{
  "num_hidden_layers": 20,
  "hidden_size": 128,
  "n_experts": 96,
  "experts_per_token": 4,
  "d_expert": 32,
  "d_shared_expert": 0,
  "hidden_act": "swiglu",
  "moe_layers": [1, 2, 3, 4, 5, 6, 7, 8, 9, 10, 11, 12, 13, 14, 15, 16, 17, 18, 19],
  "router_score": "sigmoid",
  "normalize_top_k": true,
  "routed_scale": 1.0,
  "balance_loss": 0.000382,
  "balance_bias": true,
  "n_groups": 4,
  "groups_per_token": 2,
  "init_std_router": 0.00851,
  "lr_router": 0.00102,
  "vocab_size": 2048,
  "norm": "rmsnorm",
  "norm_eps": 1e-05,
  "tie_word_embeddings": false,
  "optimizer": "muon",
  "learning_rate": 0.00724,
  "beta1": 0.93,
  "max_grad_norm": 1.0,
  "batch_tokens": 131072,
  "max_seq_len": 512,
  "train_tokens": 701400000,
  "max_steps": 5352,
  "dataset": "wikipedia_en"
}
Below are experts of layer 17 (counted from 0) of a mixture-of-experts language model. Rows are named router (the router's row for the expert), down (a neuron's output weights, with its number) and show model dimensions 0-127. Each number is 128 + 24 x the weight over its row's rms, rounded and kept within 0 to 255. Numbers have three digits each.
Before each expert's rows: a language model's description of what the expert responds to. This comes from a sample of Wikipedia text that the model never trained on.

# expert 8
It responds to: First pieces of longer words, often capitalized name starts, such as lo in Love, min in minutes, R in Rally, train.
router:078075112158133146127141109131114172131115115143174096174156133122128114121148106137119108126140087116127160108136174099152103128167153162139125156134123128116099121135103124105144121079108106166127134128129124130117128151140111128152175118088115131130122105158133160103152127091145149208114181142099109105118157115100104121114142167146107127135072113113114125132156102121135160173125
down0:187061114121155107103157148144116120134135141156173156145136185168124127113084170102125137115160088158140160111115117135130145079153170148123127165146145111139100122089143084176106133115102143125147135164116108128123131126128100110139188120130150122163153135137143098114147160144151136138069140113121139133126125106100107142118094147137118136156138153113135151116138137141080113121116
down1:130175070102119114118126165137157145082124124114119115130144127118139105129082056147125129132120151129116107115131130151134129089171087130164140142127123121118127115089136155117107128141120118145120135067144121137108103108136101146102144139100099128126105097115100143083150109121136045121136133122117131197096105153107096102120176158135128119141129150156115125151132083107094113128131
down2:106157141137139123127116129114161151118063139091122133087184119126178162166120145044119147102117164093103124147118131082140075158128158125135148092052152119107163132110138132102132127140122159120114128136150142125121114140117182158122133100125129108125123089132144123126104136136135111111098122141133147125146158170128124140137156125102104135106125161133129138126141178157135112116147
down3:149116083174092123103122169110080139121122134150105102108138140122160166136102166134113100110127127115105144135119143139095099153126126136121087132142153127150142154131151126100142116164143137120172152156112099099116143119169106164141157135152082152141105150141134127123153096115152112143132044138120099147134104155074100137148154099078147104146102138094130111125117174108125148124109
down4:123158124083112144167137139142122140155120124154171118094123123137100105126160141119128099144115149103128152138143165124142133099151100144138113113178157081144157109163128142136173140153129112087173103105110105125147145127146142112101091111135164092099127146107131065129153116126189138124124146114157135087124079119115098150110132152124105068145143150120121125126143138163175166141126
down5:075148170130107106131153151145147121175117126102129103151131160115101112107139139148147149147107157147111184132139129145121119107149131124107144116179153143170110120100142142145144109165105099110094110155142151132140122126164115085153164123141111110093146093119143115114125152164124112108078164145205120125141112120089104143126152128129071108119165106128122108149088119130109090112138
down6:116142122161127109148158142115120152137101123113115137117085155088171113108124130107137174123122152121101148134126123143156111131122134114143114122106101120080144103109073149148142149123118115130075148139109054129113076167149147097144189113164121093113168147133102161166136107102120125138149091117081132118127160144144126149146142125130118153177145161105154147101101130110107138161121

# expert 16
It responds to: Line breaks and == heading markers in Wikipedia layout, plus heading words like History, Career, Personal life, Species of moth.
router:133131115162146190142075143133123144094111161104140119186124141126108121161152097099117103127159134150084148121165133094184114153188156095124149127153158115122110105072122132113135119100170134165144130136133138115143152129145114077161157115116140106148135096128109135110128164122125148131152141110091117124106128127148100104112136152145116126111078130182138128132141118126143172158132
down1:109175076163124097098151154114095169068154133122159153159108139124128104154140079110154117131077150120114117119117135176089139094152114133128165131120141099151135113117132120164147165119115111114105147128143123125093119121109080126141137091099103163147089125125130128090142141129117103140146127072123177158105119142100128121105167116120147142145113115124121168114133105137113140072124
down2:139109144111131100097134141110119110097118134138167132119156085106142131167154154086136109117113156126156120129143126086121120120078176119097152111110133070142131122124142165114072144118145150121146100137109097134100120114104136122196163134116101094147114114131141131102138135112166114134142148105121151162110135162152141089138152149115142110146094162159126130154157169167148089086167
down3:162080067153131087078111163100108110135160127123096125113162110134155125160123110049151128143125125101127126104127125154095121155109137170137112122145124103133163146130154144101177125153132163148113139124135161111123132134166163169114079123150102142159117137137123125150133129160152122148122078139125102119135078154158072132133150134122127123146132163138144097121145143137130151123163
down4:099156145088108128150137138130143131146154168184179154148081129138123157135111131131090114121091134092143159116105167076154133119099111141152109134136151115117164122183096151132153097135135112100172129136123120146141111140137095127140123133147114105113136140117132061125151092129130136100123158109169136146123153133150085089095090115166122114169133155100085110111127105140135146155136
down5:103153142119124106136131168134170126168156076100164139156140147116101083159179148147130130120137136106138198174168127176140159128150132102139134061149118142147133119131096131154089120133133138114101104093126126121121121154126125134153177082115136116103126091129142087122145136117106150114094144138184101147151111161122116156134135104098116132124144128133113112136080126126117109145148
down6:097159095130139073132139137138111111108118137094120130111124182084134084101158081116142161127102123114141157127151155160149135156096096124112114131127103109121109071138143125113137135118120155125100156102107082137120081164114131119117175133171111127086118146153122139091142121130118184124129111136117097159122122122180127126183139154157133156128119114108140084145086133155139133122154
down7:148156113129100118134123130124088135128116097127163134170102149182162141132079135129106165118162135110121164113105123096139151065124102169113149171105126140130117088136111138144148114134179126096167151132125107141098175135106155186093128117106153138128139156118104132136160089133143142140123109080147121122143139137162119132131078112155149146121108127126114115108111185097155115123154

# expert 12
It responds to: Line breaks ending list items, table rows or paragraphs, plus heading markers ==, ===, opening quotes and parentheses.
router:078137122114153147126123106139094143076116158130150105139189136139139130165114123102101122155113115136144112142135104110122106134168178111138114143121133139096116115086108169129138154123139100138127191126165137112154147138146093110121146112157127113148088142128129194140139126116111157157142127138109067147117156138121138095092135120078090125140107087156116123105125109084140134177131
down1:139167098152090125109139142123129137058125127111157173130155129112173095120129093185126094099165132120157149130151152134119126108088134164161156139137099082126112116089132132138152135153138157138160105118102125078106121137120148117136147162097111142100085126124100122101112130126159081132099112144124170138085122128127087162118151096135123149137086147122140118108106112103155109113101
down2:105129132183141103150125110096138103146049125146158128127143118144137134128139123081173129114116136116148143141087101139127137146136173082085129121059092117103106114095102136110110175145110130083121131156117139087130126107135144107158182146138139138120133103114128121097119149136175155146119129126154133117137178150080118143156122145151110140113150136153092138148140137166134155128142
down3:148100094144112077100099148142133109129150102135103151095142146129144174129124129092111137114137123104122106107107106139063128178088171128125095131133116141094144104090145137074131134156136166107136135089128104178151100094132113143155090070142092125160124125171149134137133095111108116164129104138155137109121092160105101161126147138130117123136106142101156143138130129168142128124155
down4:114164131094102105164165116162139137156156181131104120114110110129097080155151125115077097137113142106164118096091100125149139145142114106215111154171126139098167139122137131113149138136120124128129131133108131145127106162166130117110124117156116104100105127115141087118148092103124141111125147095117142127207109125112106119118141154122081120122150116109135084130119151141142097147114
down5:160113131106096116152166146118170153155135120149117175147111112147082110121147154134112108138122119114116144174153133127099112119171087118101152121101109132140151124101150125171141117147122127132134124136123154137124109168123100103116204125121129141073115133125160120133162129125117074087077136092175112122134161102129121128105108110109157152131133157124110126133117150152077093183137
down6:112147101130121095129152105144129136110112135090121172142101189094126098095091101142101130124136104135090135161138124123101148151072112143137130142103091089135125105116129120127136132193141115172132145133103090106161165129108109124099170153139110123119099177149124133167157116137102126156145085113100142123107116141157121181093105142158121128111111133117136139145110162139096077122118
down7:120124094080122150154082129106075123125106135159118140104130162150144164139096149131059131121140128076157134115100109142130156073117105169089136149109144157130149129115145115135128108131153159117150114138129157127110120123144127146174073076086172130113125118128095093129109126168139144142113141088134103119119147156116113149106084094127134130125100110147111117100126155095126147150141

# expert 20
It responds to: Prepositions and modal verbs after verbs or nouns, such as to, on, for, with, by, can, would, may.
router:098109090155109141132104170149107150146137171155125118128157140113107132179123096146113103166151091126108159132108142116147090157180119131107104128131131126092104054117109129077141134102176100117163143134119166127132170111160105098133147131099099123109131142113105129119127175110099161145128150118134159162100133173115157126099128133095132093103116141128108140127118096121165136145142
down1:133153111141115137127111143116141150129126141161097162119144162082128095128107120116134139118123164148105084087116169135124148082112106160131119165144118139146117122075101153142113150157115171176110097131126106120133110136109111118122183102108077136122135104129124137100142127110140107126112101077091147162060127117137117104096176119121143134107123177142116120131138085134104112117075
down2:133152153123109112132069109106120137165089104141118104094133167131155124128117120083127136111125158129147149174140151084090102151152165100132127134125112098110138160127163154123100164125117168104134145137128131107122119146116132112168181081123126116131130092128116123111055164105120080133121146122146150150115156167133144148178137125115100107141146155130194137149138125156109136113122
down3:150080092170098105080125155108124117110146098152114136109119118111151136149106128132158142157125130115142150149102152127112102133092171131123123140103123130122111132137182143088128151141132163128085160159134131121137124122164145140154085126164085092180068092131132118133151136113127143169112111160148107091163108148121096132136108086123160138125127180118163109141130168124106161145135
down4:109129145110086096154124129133161140153163158156166114115113120162125126102140115112116120153148170099144147125115124090153118148109117136154153158174139099112124120130171099104135128133124111124155147120128071117175105100118141173110088082164111101115118113085119114118162152139117160099111149122180117098155152137128106093139138106146146073114132101091165115134118143132177148154123
down5:088131128116094087138146148177148151168147126075133116128121161181075126122153154116139134133116104130097196153104114126115170138135144148103134079149160158112151104120142108170109147143150130126121122121141106161102167133125125090136108127133103127075139165128110130105127149146113121112096135110166088125095144148151113147088149105126148163124098086154133118119102152128131127122095
down6:128134085139133094175163134100145139110100137101142134142136142083146120120114104144144124100087120113106128140130140140157124143110123112122113134091094121087144113156145113122127112113116154166097121103128097143102114142155121110166207085185120098133130141114126119119130114134125151131101108112037103117091120108164093133147146140143103165117153135112136130159102179117110094124134
down7:128092119098125158168107178100110113126124089135141135130082104135122113128104169145086145090146147091138138131109138135120123093099125163092105120093167150120080157097172155134183130116162148140132126139129153161118116096145102097093142096094112106114111109106098116124115146138120129126125151103100129098123105131189148143124105105112178110133128132134112159134134173131171105144105

# expert 7
It responds to: Word-internal pieces, often consonants or St/st, inside names and words, such as Poly-d-or, Pad-d-ington, A-cc-ording, St(rawbery), Saint.
router:114101117162145110167114152184066162070060115132106095167151146107147094151136098148138099136132104133140150126138126080127130132141106127128100156140124106109113110103149126135152135096129120135137163126129135121159164153141118089143173140085122103133109127113108118117094128119099132160130138114091130171093130166131155130122165127099116149139103117119082170104103137111155118111155
down0:142100111126131169108146140103093098111112112189177122137115139168131115110097156097135129124190134161145177174110142113133169138123153149141098125107144119087125150122151110149125165120128145118163166134139160126117111119124149165127176129156140128160103171138151129157114128149134135125076133118083136141132098137122164152137165140112156085123153148119094143124147135153091115167114
down1:080174122130110118113117136119104182111125150160122185126136131077132108163103105125117114131098160135109129122136126151125136081139126100128168125147145133116122076117150120100150142156138147138107095113126132127098096130124090106178140133128126129119124091130129139089096107151157077112118113093116160132110158139124112080131151179184137112134084125146096129135122105149090114075119
down2:112158108148134142111117106059138124124093151159139135122161153110151119163122162114098135112118103170135117118070136116104122129127182119134159118095108056136129110126165105141118136107120138108159144167118137118131095096160159126148135109140121121109109127112141104099105141105161098129128138088126137160137141168114107155144138105145131110113117174129126135126164159203119131074136
down3:163086140088090119098131129116117121105181141110162133132116162161161129120135155115178119133102122111088138120104123136104092139110136151124129143170120139085129121129144136093163115186124173118149165149168090151116150145128127132169109134145099138119069127142060128134148133112134166147139072127129146140126095145128085177119142116116143113128170150124148133130136146141127145146134
down4:139174158120104097162155146138137109165170164129156162101114141118109079142123140142183115103122120114120118108111131116144103143140091094125144138174154126118141128143093147129131130131123083143183151138149149129134107154116131125096096115106116116117131125119157061152146145101135164107113164092146155114190149119094133113098105124152109099137163130111135118119122151177160136156094
down5:141078137127118138123169168106154135146158095115194180135131157150082102148134131105115103114090117122141175139133119168101125128141143107126154107138160165105117134082113122149123153134098132100102123134161140107095132159154119101148139071171110124093135154176125105128096120160146094125079129146164089094117130133124140138145099112101149116103124126122120110128110116134138102152152
down6:151135126159116113152115146144120137143115106109089136150148143102106079137142118126170154106133148110141167111103104154129121128114100175126112130122113117122115082137110122158098098165141116164124146083102108112121086164132094162135190126167128111090122157176152119143130133117108110112110103105125121176084135105131084139127148086099147156155090122099155131110120135108097088149099

# expert 11
It responds to: Thousands commas and decimal points inside numbers, line breaks in tables and lists, ordinal suffixes (6th), currency signs, month names.
router:098121100129129155131149153131085138096148147104177115162116161139140123165133107157086095147140115127130140111190132097147099117145122130124145141154138147109103093122119169095144161092128144136155165158173137133159142153140136098149158121116139135135098130128117121085093163121141158169138140110090110157095175131155166097135134146107154114157132104125116142112139133084168179142123
down0:159129155115171136134179158107108101137109158146119160141159154150140104092104172147145124129153132147124179138167120123116112106115180134177132148170132120116132124148131136134114117092106143109138118171126112146144078152129142129129105100117106087137124151152125135119128119121172181145100092103115138130131093179158118130142099152104144140136100129088088087135134132183101129150101
down1:123166105156090092120157138123133127112148131136106138125147139087129150118106079146130128095133182139136115108118116168093133078144071137167161158136158122085120106080153178150114103117110158130155104121126121133110102138104127129118140143106113110119116086116111171112158144121121076131132092079160162162136139151126135100106152144155135121143116122156132127114119111129089110094080
down2:112150179123131118094116109108115156098073169123154095108142148107135112131129205100109144126114087095141134127097123110134121131132187135124112124108112095123131154124144125143106164138089168137138152137157148148111110098158149146118177099115103078119099119124149111114116152120176123162123151124102162144171139142131090126111111122142169122100133171140106106108133124156139105089129
down3:161117107158102092104118178123120131099139147122124129141120141141150126158104149111108127156103107138140151107101153170122094129078124113136110109102148142090128159093133163082150127116101153120140167145109127147127112154110119158107096113118099112166110135141102102122144115084130108167165070147124108123145089156130081142103163128124083106123138192112157130150134165115099114115104
down4:113129125102119094157161156164118107171149144162162124120092092128120164115100127134138103129108156077152108121135150098087135122147103143125131125158138105123160092172159141120096156154100114090168126146110097134110120114139139174146115146176121110131105122102152072155132135123169101109127153074127127100152159152114106109123156176152114107158127160112149141118113140148139163145136
down5:117144136149119112152160163188166136138104109111157124137117119163138098104164145133138071141122134125122176135099158130141117141142138104129141093120149143115140116112146112165149138141131107085099084164119122136135129160124166127124150142097130134074115104091146173141166112111109123074083129099167107114125136149087118144093140124148138121111162123087102098109086135145107132172150
down6:145141116109131106128110128162170143131102118103069140134128139072155083086161074101146152121099112143114167141113116144120127142146109139122096100097107097107132096141115103158158102132161149173100113129145137106120135179111122119116205126165117145123107148149103146138181131139124153112126114130136150131113114140166111168123138162136126133165139161122154119147109147144088100113138

# expert 62
It responds to: Forms of be, have and modals after subjects or which, such as was, is, been, can, plus the -ly adverb ending.
router:128140109118160153105099159145095151081132140133172108161143139150160090169122111156098117145139114142108130107124170118124094152151151117108114189160142137108095116089131160123155122083137141134163168124105120134134146148178124115138157130099099094135148136124133143119124136111100159124126143163098162099097170168117120103135143101065137182132098128152096152135127132111126123137142
down0:181125139117139179133181141140102074130141118128138128128127116176134099144117166124131115124135103174124146146174115121146155093150168135151106155125108079099144104132125155139095123129138149113188139125109132166090111153119104134146110142085129116109119185142164136157118124144143169144080086156105144130131098144119103138122139159124133129147144140098133155103119147142116131171085
down1:132190127113147112130160142125117118123149111136091172137123139124092113142126084134135098141066177148128135170150128152081142066112136119154107140122141111146127142107128144139120120146070161145107064089186132109103117114112117148129160137119091164106114082141137119129126137137103109128131112098112132163094126135125151121118160117177116134143111135147127134155109074147144116145111
down2:120214144134107141109124072095120155126113121130137144105125144120191133151122145133151161120144163133136126136110097150116116112143141104082103102127135138106103111132116128175143081089148169111133169156120144113101122142130116096149149138116100118132128079102171131095126138126153095142117152103123170156121139150135137164130166120116111114085089163146124169121140123176131135112106
down3:156069087092119097122128158136116127113114090168122143102149139131108129128083103099144154132117097158126156147140122174132071138102148150113119123091168142124173110122153134108133137152138128137114167130151130131135155111102131142083132126157077109142050167115143106111144124116111135150108076144146141125123106111097107145136136108152144127117115157073121137107088128096112128157138
down4:101115116121146115184148115122139077169103174171130101112106128132094125127140123155166116117115151104162156085123190094123104139103100157118121092183159132068141110124131127140147146145132120113153134149135095156139130152126097097128102132153135110139114167103119101139134124129145095076122124106149135119135156133154121118102111125175105095118167137115185132124122135157146113160123
down5:160111123153137112126127135159173110125147105108149133163169144187116133120167205110105108128096109115130157157107131119098113138146144109118122096144129093132109152116091118141185082148095151101142133118126127105116140100140125115164130098144116136083133105089118143160138155132115107159103116121176120135161115143138081140096143128125184132124143082138141159147125144104106106151147
down6:116113112122142106124157093138127124130106096117103160122128135095089125122156078106125130102118114126134148155153123138153124133136108125128096118110121137084151110099112145119117108125090125154108178119108092109134138163106128104110165174203099096096116124161117140149118137168097191099132133092102110156097123140136108140150110139116134143137145135108163120149049112098122106147166

# expert 37
It responds to: Line-initial table bars and list dashes, sentence-final periods before line breaks, and section headings == in tables and lists.
router:127113085121141200129092170138099142093079137115140123166143133136097157162117091149092114172150113108106130115152157112139128119131137140150117130146148108058121120094120125118142119120150137128150157158117149136148135165145099117189160124080126120154122127072105121137098151120142149147142163117106108108107155161169118143125133118146164157112134126147112152093137124103136148160147
down0:138113083094160124174161143108141197126108128132158130121118155123155165101125138127148118091141101165122151153178134109158094096144155177134164141145165118156100103097152173169124120138111157124150143123127101139156166140138126125121135069129148134113147146159150146106122133082145131171075076160139133134132155127122140126129138150121116108130123129122128119148113120158109115169149
down1:109188141105109094101142154096131162092156139151119156142116151082148090148141091133172130092150173157141116155165141133109126117146124157118103111117138153102126130112129145105150162148080168146132104114135118118125105138153098149126127105137121127126095109119106118091152142137132108173129104106122173162108145186147107145136161111114140114127097125161096134168160094119103081112126
down2:109137117152133101121139136121133125157076139122149117117159102113148113104119102105139134096146165132085121134109125097103124140147132121113147108143107075122141146154091147119149135076103137101130092158149146152099095096167147089123158134148131115136108114100149120115100107097169097143138114113131206156161138168121119119137128128152148124141070152137158153187173129141141114093134
down3:152147100142118110131093140124142137082134131162125106136108154143145143156144118161160113103108121127139092130134150140116080144105116140179160132118106137149132164139193139104148177137146137107122162130091107106086118096134107140148147129176095076135076097108138086127123131143132115167151102152168114091141083137121153133113093130115124119130116182126142140134106107167104126158106
down4:113151086111117106112121130165149116169159134165095159120099140131086103120153129128118091101103129116114153129124127077125136156125130149124124130167131095088129114143132128171091145129089154064169166144142118118150116126089179140149103104157122114105107172099148053114117110131137141116119151131132132099109144128135126091111117177156117110115182152126146139122112127123154147132108
down5:138153114124137111098168143160173124147091096096178121164125161151093078140142198135163137127109138143146188145123147122123130121176139129127118073136136183114134125121125101155139149151140135087135097093152137134139160158144141113150146125121138126100158144126140123086131123124113097105103156100172137130109169170116140135153129100120122112102116107134143122140088097122143097126136
down6:141172129109107087153118141162092101095121123096092132116111193063141113094158118116133143071125134108119135118149126168094132164134091126114088117124070123124163107115098120119139133112114156131121162094112115142125079141143098126086145130174112132115111167136132163116118079107097142119122114107120097138127122106162120124123139145150121138147142109100120106152082120154148123124154

# expert 22
It responds to: Word-starting prefixes like un-, Trans-, self- (unknown, units, uncertain), plus LaTeX symbols such as backslash, braces, ^, and dollar signs.
router:112120136124139113141127130134086187096112128095170160139119174119133144146131104127111093161173081119130112105111136126145126121125115129121085118183108087102112085117132144132125122074158128166145126145149123165149132152142152119139159100122115131152120129157097145125116134129095157167134165136085103138089128119130112119095139109124115139137058132154088127114160097087131152157162
down0:164091114097109159132111144124113119112082144150177130131116154143114108127112164139118114166150129195160143139114147145133126092123173121142103084152138115102112141108159131162151131115123116102147098148122120145093096157156136091150173128117082122151131142137146146148130117118146140112084135108143135149161107133091105189142129165142170138123153133123118148135113170181091133096107
down1:134169100143112113098112136110132135087159124124117113127113109082138120136102115098156110094107151126121146138120104089135139082144105144141140182150137142107143104099133161131140159144111155140099115174160158097142119101133113134085154111089113179109074102127137125085129122113146071172171105143116144157084131174134106136114168124172132140121088147145107140142141130115114116124129
down2:143131130150156125111119125118124113110069178179138097105153098140120108106143143103111112111122122103109103123143167135104117135140170111102122116075125122117101143108144125130120149130147153116113130155146128109142167129140108137112248113111156118114139108112166086096108125110158131091101148124117165110147163149160155110125126135169159113151153167140138127150124142158135125116140
down3:136121093150137053144125113115112112112153122130103111115144135136162182135095155123124096176165137126102137127116098148076116123116128120107117110093113107112141179132109137100129107154151163123120142128120105087126124104113161192145100141122108115135132134138117104125163113145173139185097083143089095123150133181099089120151135118112122136160088135118124122131140168144114112144136
down4:124150149105131082161152164098118142136127124158126122153119081131124138115133132111130102130134151101158129155092144102138150150149106160138127150193150107107167083187136102135159130122116143115134115107131154120125113120119137115157040092167091113140186142140129089154128148102127148134105161096131123118145093121111158119124109125101100086143154148109147142114146138143161119151112
down5:138100157138125099142134170142160139146088106094140151171126141106091109092132160111128102114117124121121168145128128127101134129128108099052121114119177119125125154082118134142095092128162089104099105120127157123107111130106103091172161071142138147081121137141151126108132187124106158123118099130178085091124133169118126128154152129146124125117139133130137142098126152120119120094122
down6:111144120154163093146129091149150129080098123142116140112112155093140118116135134155116133120146148131120127105139117129121138134123108168149099095137106090097155120159099125147140103103138118142112157101096069105082112173126138099139198135171114126133129136170085145146152170133118170134142108097113084152099102155151096148151115104079128150155108098118109139116093126131127095136116

# expert 58
It responds to: Middle syllables of ordinary English words after a consonant, like or, er, li, ar (Unincorp-or-ated, Creta-ce-ous, feath-er-weight).
router:124095116148140172133117113140093142144083144128155133188163157123145135141127093146108152142123117083121148104159184142144091127156124135111135118124107143070112129101136140125141142080139107138154159114136140097150139145152096124150177097111099115099089112138132121089123158106140155126151124136088134122137118115116169099120136149120092141145119081147116142123116094088120155160193
down1:122172082142090141096113147134108146111135125126143145162129094106126100122127083115121113132094155138118150133117156128125151099155153114167118158131135132095152094093135122124139164121122102169112101102117098138078121140140108135118133131130131141100154121079122117102140106108163089141151087060116148176117152141109106097118160150164106079165083131143098119135145099131120095093120
down2:104160132112121121085115100104152123140065128145140120081154130114147105142147149098120144113126136151124160149092146081126134171156140111107101159065151086097115118147175141102117149109114157138140131170116121156134112083162114089136160136148129153141109128102145100097113145142155116136147114113114133129167139162131136150138143110116104103097151175152117113130123149170142135066112
down3:148105118150112109111112147072116126075119129181098108096134160152125133115130137084158136138123128115102129130150135172112085152111124144124121141153100130127147155104151156108149097167127173130156177126140107086146167134130113108127161138144123126165077115123099124097145103138163130187143080129138132144166099166130122144145118089120118114142108143098154120156131161148152171140136
down4:116158152096112126173125140134164101145120147153148095121128150112083109157150091139140103149121124121108135111109129110119129140146128168155122132178161096140134140122131117119117137151129138118159136100103134108155132155133153112142088113164128074090143145134136051102102156138146124069098165152107132061152156128122115113105149138160113105124143148098142133145086181117160113141123
down5:153105114141118125159139142138192149134119136113132144129127174123093129146152191090096137157082145115138176110122138127110130143135132136094181085148170158125105120134120141164177124143082118117086117100124125177113141159139158133169145115136143143081140141129129132135164114122111134111108162150179117118131125129093109156097156153148113105109187124145125137102137122153129121145121
down6:097146118121148120126138151165144102091101130126074123169146151124158098120158130110125150118104118109110147132124134115128132133087074127139158099116103127120134124130180131089136137121101137112093162113099088115147091128111107120104194158146102142111098129150115141131114110134093141126130113131091113184090135137119127162126152162153115177137107091096110135139097159113067090147140
down7:187132125143119165134102114114115159142103143156142169147120096143147187140131125130078142107161128090136137099080121113105152067090110141111162142111111145123120119156152126110151098145160184132138106152111144123111137089123144156146114078102125155133130102132107118141111131172156129118126119095144155129160127158140143143090103075131139113125088106123120142110135153117135088084125

# expert 18
It responds to: Opening capital letters or short capitalized pieces of proper names and abbreviations, such as U in U.S. and UTC, S in SR.
router:104112126125141130133112153173101131123117143088133130140162151103110121187150116143115128163142110092120119138112149082130077126170132117114088140144136119128141096122110150118130127069126085151146147131116116135171149146144093104141146147136124139131122109080086136110099200116126160120138171152076122149119162146139125119074129103144102136129100130162073148117157115128132125165138
down0:170103175125142127139180121160124106106106132149147151163119165138122129151114157123159109112183097166137146124182091171136116096114147151123141137139125067097152107120117143145126146132110135144169099122121133138147131138110138151172118110131140100154122174143117115126111152162115140133080116141094160140170114129121104160129147151134128152085122121064110161141110156153107140104107
down1:134163104129135097120136158138145154131130142120108151144120130114149131132153096115154073131100161122148121130145119150126110083160106141155152138148117167113093123104177103126142104143153146152135059124170130092136095117136134100129158115151108173135120128107138124103133099112121098119143101062143141162091081167096095144104138149143128109143076159139088103115167103110132118144120
down2:100142125151114112096097111110128154131089154113165116112132126128137113158131167112133159101166140168104124160101111102131092134109164139070107086141129132068113144096100106113150131121118158128104129124104138113156102122144101167137164104113156164145162118104143101106064107129099133137133123095125135130142162175134169162132137134130113141098143168103139142147139154142177108092130
down3:180098152118093099128124146130105086125117111105143095084147124157154106153113126109176110172155105107124144113141139128116133125106138148105116161120147120119131132110191155100136108155129149096138172163108121097104143128168119176149148123143114066159084140129151122102124111104162109170132125145107096111142093174106138135103128139159132109125139125108120130183142157125100161112123
down4:139169157109111127147157128145136112150155151145115175153122127131135110142126103115129089137094162128105123089082144100136116154110107133148126140171112092084166095184085133126137143154153091120168128128132130104098131129139147120121084170141126098099134115120110083143125110136135105090153145121162159094149153127158124119127143167134090085133108174134150126130079130139146133180142
down5:116157165125130118172138164109109086151096124110150116129112131146099108136145141123104115134095124094109166149100127143075146124147104108089139126126118115124110124111147131186133111136138101090095086157139158092137125096200129095121176102133140137073118134119101130127132167149101103115091145163170139118171117124124153139136168115104114139133146099105132104158122090102152119113139
down6:096104124095143105131121124122083141085110088080138144142126152118131095112137086130118114099107119159086109175100122114158160110104097142121154094116124126100127078110104150142109107130126102145124150097118102108113120168146139120129157124159083124077138139141165132111132135126097143148116072133118102131116112154189130146139153110102130130130163074121167129138100108107113081146147

# expert 21
It responds to: Opening parentheses, quotation marks, slashes and hyphens joining names or terms, e.g. Bodø/Glimt, Hasse–Witt, Ina-Yoko, (VTO); also Mc, LaTeX braces.
router:129128115156178156125122114134135177113110113087160113136121163126126136193148126106088128124143101075097112135117114123130097116170180111150115143110155116074104093116124127100130121096168132154142146134143091138141155128141128112146154114130113112161117166124102164132126148110150183146119148105080101152132114133114128105095188093100088131114107128152107123113132130105104138158142
down0:159093124092164108104174154148143109106097158143140125121117128129159106084098140131134106098159124141136167155157144155113138164108189153139135090162117096103127129132114146116153142153124133105176124113133151132105156138077122130169163136103152095161152113109120121137136110137173173107080106154117148112149097154107106101121147125139153116124129143099112173146091132130105150157103
down1:116164086124115137098143180144124158101145122128144178107115136093099134163130095142126103120078133111113086118112137127114143103133132178140159129104150144137148134103145134110160156168117138107148107103173134094101111125132094097112151124125130156094124080104117118164133127152162082124098093112139110148074152169102136145113162136148127110157100168146110147122146105148144109154161
down2:113136141133128152167114147110165115130052130160161132087140118144172114164115155080118156131145129140097130147094102101143136149124143107140163120109149084139112143162118104140122136106145137114106116153154177098117152102132109101166141124147119143125137127137150088067129159126145110102158128121147089124111144175126114150160120099136128114115118181142121151124147188142123107082134
down3:145123137129106125097123127123141148123135105142103111127140132142158179129105122116134124120148137153133160130143093179102153147098139124116111116078141139103137150128142109114117134140098166104123142134105157076122131131129112158156010117135071083098123133147142154116139109105150153124135074147155156100146116128109103117125113167141130124168144163141117144139137119149129126174086
down4:140170126121132095148147133133142098138132161164110125128108096141103125099167074128129126105131160112121160088106151106172164135104115115125126128185155140113157119165136137095166116147126112139119131131133092121134133148140128154107123123121143079144136148114174088155155089113130131136116179110158162096149142127116151091146066161177100106119137113102150099130109157125144173109115
down5:118187121139070112135164159114164151137136131163158127150144135141090089118176131142132120144105121124115160131096131141124122142130104121095132107122169163140104124116088179163129107132108129114121124136125121140118118125152102142139197113146130132041136129152153136139175107131098139120123089126155105124156121143093113145148110103118112144105155113114154107136057111146127112122108
down6:131126088127123124132147143129115122114100146145100159143085163125153119121152103113135117098121109123134156142157146075157098142115109151073143124097106098132119109120136105124082121130110134151128188120082091149113111117124134100117204106175116135141109151120144141150131106120071126126158086146085100137099147128159160159161173152141131129149134172099103115131112127121108112152116